{"d_expert": 32, "normalize_top_k": true, "init_std_router": 0.0258, "n_head": 4, "head_dim": 32, "norm_eps": 1e-05, "rope_base": 10000.0, "qk_norm": false, "tie_embeddings": true, "extras": ["capped logits"], "init": "uniform", "warmup_steps": 200, "seq_len": 512, "train_tokens": 242400000}
Below are experts of layer 8 (counted from 0) of a mixture-of-experts language model. Rows are named router (the router's row for the expert) and show model dimensions 0-127. Each number is 50 + 10 x the weight over its row's rms, rounded and kept within 0 to 99.
Before each expert's rows: a language model's description of what the expert responds to. This comes from a sample of Wikipedia text that the model never trained on.

# expert 40
What it handles: Relative pronouns and auxiliaries. Clause-starting words such as who, which, that, where, subject pronouns he and it, auxiliaries has, had, would, and clause commas.
router:66 50 52 55 35 34 43 51 56 46 54 56 50 60 51 52 60 63 29 61 45 60 50 61 60 61 43 60 51 45 39 78 33 63 52 78 53 51 44 41 53 44 63 48 40 47 48 34 50 44 54 43 62 39 54 43 35 40 49 60 62 32 23 45 55 60 32 52 41 45 44 52 47 39 51 55 48 50 66 35 56 53 51 47 41 56 58 53 46 33 44 36 36 51 29 52 53 56 35 38 47 36 58 63 46 55 44 40 68 48 44 50 39 41 61 42 51 43 55 40 56 42 40 63 58 61 52 41

# expert 3
What it handles: Name-initial consonant pieces. Capitalized first word-pieces of proper names, often consonant clusters after Mc or quotes, such as Br in McBride, Sp, Qu, Cl.
router:40 65 47 59 55 45 56 44 46 50 52 38 55 54 52 36 38 51 55 59 46 24 43 41 46 47 61 64 50 57 56 62 40 69 54 41 52 50 35 40 43 38 58 49 60 30 43 57 60 56 61 53 56 35 60 73 58 60 67 69 63 49 51 50 52 49 65 55 39 72 47 40 59 48 58 63 58 49 39 64 50 56 41 49 48 51 62 48 38 33 43 48 56 36 54 53 52 30 52 40 42 37 60 41 52 35 57 44 59 46 49 48 45 40 53 39 49 64 37 69 51 68 45 46 35 37 40 28

# expert 31
What it handles: Name pieces, units, numbers. Middle pieces of capitalized names and words (D-ors-et, D-oc-umentary, Wh-itt-aker), units like ft, %, feet, and digits in tables.
router:51 36 68 45 44 43 58 38 55 58 49 56 52 45 36 51 48 54 73 66 58 56 61 37 44 45 65 48 38 63 60 63 57 59 53 44 38 56 38 73 54 55 45 59 42 33 59 54 42 60 42 29 56 56 44 44 43 61 59 58 58 57 62 37 59 59 61 33 51 79 33 40 41 44 65 57 69 63 62 45 53 62 44 57 41 53 45 38 50 56 48 35 33 47 52 54 62 46 66 63 49 50 56 39 41 53 65 45 48 56 54 61 43 46 58 36 47 55 43 50 29 54 36 41 52 49 39 50

# expert 15
What it handles: Noun stems, area units. Noun stems and short nouns after the or al, such as port, cost, col, tax, and mi after sq in area statistics.
router:48 45 44 36 44 43 36 48 51 54 37 37 52 34 57 43 53 56 63 60 69 66 43 37 68 60 60 37 50 52 63 32 42 36 66 40 46 36 36 62 41 65 37 39 36 62 62 59 49 43 40 42 58 43 56 39 33 50 42 38 44 53 56 60 52 53 54 47 43 58 44 55 45 52 43 44 36 46 46 41 38 55 46 50 37 43 48 39 63 58 49 42 52 37 25 57 38 55 69 54 64 41 55 49 62 44 42 62 34 66 50 41 37 44 49 40 40 45 59 59 55 61 62 33 42 38 52 62

# expert 43
What it handles: Heads of noun phrases. Nouns right after the, his, or their, often plural or group words: parents, families, members, players, name, community, system.
router:65 63 60 40 69 36 54 69 64 43 47 50 56 35 40 40 46 47 60 47 56 66 48 48 54 53 66 47 60 67 53 58 44 52 52 47 51 38 53 42 42 60 49 43 61 55 62 57 47 45 70 56 37 49 77 48 44 27 48 39 71 30 35 51 67 54 27 53 52 50 51 59 58 51 62 34 59 53 45 61 52 47 38 60 47 39 47 57 43 51 53 31 37 57 42 47 41 63 58 48 44 51 53 49 30 62 54 55 40 47 37 61 51 60 53 43 31 43 61 56 49 63 60 54 65 57 54 53

# expert 23
What it handles: Election and career nouns. Nouns for offices, contests and achievements after a or his: term, election, debut, medal, title, role, votes.
router:39 52 46 34 67 64 53 50 45 57 53 50 57 33 43 33 63 44 59 48 57 72 52 54 30 53 55 36 56 45 47 48 58 45 44 45 49 40 54 38 51 50 61 32 37 42 70 49 47 45 63 54 59 71 43 42 41 43 50 40 65 53 55 51 48 52 49 56 50 34 71 51 54 50 52 35 67 47 50 54 56 54 76 57 47 53 52 42 49 70 46 46 64 52 30 36 45 48 59 33 45 59 52 52 46 57 62 57 39 66 40 58 40 35 58 63 53 27 45 54 55 48 52 45 51 63 26 38

# expert 9
What it handles: Mid-word pieces, function verbs. Inner word pieces like ch in Enchanted and serv in servant, plus verbs and cues such as See, not, form, must.
router:48 65 46 46 48 52 45 40 38 59 44 44 66 71 27 60 46 30 65 63 45 52 36 34 57 39 65 54 53 56 57 62 60 63 49 49 44 49 37 38 58 47 61 65 49 49 57 68 53 63 44 43 53 54 61 35 40 35 47 59 54 55 46 48 45 47 43 66 59 43 38 62 61 45 50 63 60 40 47 45 59 58 50 34 52 54 71 35 69 50 62 59 48 59 40 41 50 49 65 48 42 47 32 51 42 62 40 59 50 54 72 45 39 67 55 48 68 46 36 54 40 42 64 53 59 37 52 43

# expert 45
What it handles: Word stems before suffixes. Lowercase learned word stems completed by -ical, -ics, -ist, such as polit, gen in geneticist, bibli, phot, expl, sculpt.
router:63 56 47 47 41 51 60 47 41 53 43 26 59 42 28 51 42 40 47 46 35 56 52 33 56 40 47 50 40 60 65 43 46 63 50 48 50 48 55 36 61 68 68 62 52 41 43 49 49 58 39 50 58 27 62 67 52 60 72 36 51 51 59 42 41 53 69 63 53 49 69 35 48 41 48 48 59 45 51 54 67 66 68 55 57 57 59 39 60 61 56 44 50 53 46 49 54 44 50 45 39 56 41 49 45 53 53 57 55 29 42 54 32 39 40 57 60 64 41 63 66 52 54 51 34 31 57 59

# expert 33
What it handles: Space before numbers. Bare space tokens, almost always before a year, date or number, as in "completed in 1955" or "on 26 November".
router:47 52 61 37 50 25 53 63 49 55 59 61 47 60 68 48 61 34 41 45 52 36 53 52 57 27 31 65 46 62 46 53 56 48 49 46 40 52 54 47 56 34 39 58 51 61 50 69 40 57 37 46 45 42 54 58 43 43 52 43 39 55 49 49 43 50 29 50 45 50 45 31 49 76 52 45 40 47 55 54 52 55 48 55 44 51 41 71 42 60 50 61 49 52 73 49 55 44 18 39 53 54 51 35 55 28 50 63 56 39 53 59 46 40 72 46 43 61 69 53 49 55 51 56 42 41 46 45

# expert 19
What it handles: List and infobox bullets. Line-initial hyphen bullets and line breaks in infoboxes and lists, e.g. "- Country:", "- Domain: Bacteria", plus Clade, Phylum, Sub.
router:55 59 38 65 47 43 58 62 39 42 40 45 60 40 49 63 60 46 51 37 37 56 47 66 60 56 42 53 39 38 54 65 45 48 35 59 49 53 41 46 60 51 34 64 59 61 40 37 53 37 59 54 37 47 49 53 64 62 64 56 37 57 35 51 48 34 63 64 76 56 54 52 42 49 37 43 42 54 70 60 43 62 62 67 61 47 54 59 53 49 52 70 53 37 62 63 60 44 44 67 54 43 56 46 49 47 41 52 38 46 74 46 41 44 43 46 58 65 49 38 66 64 46 50 61 51 67 49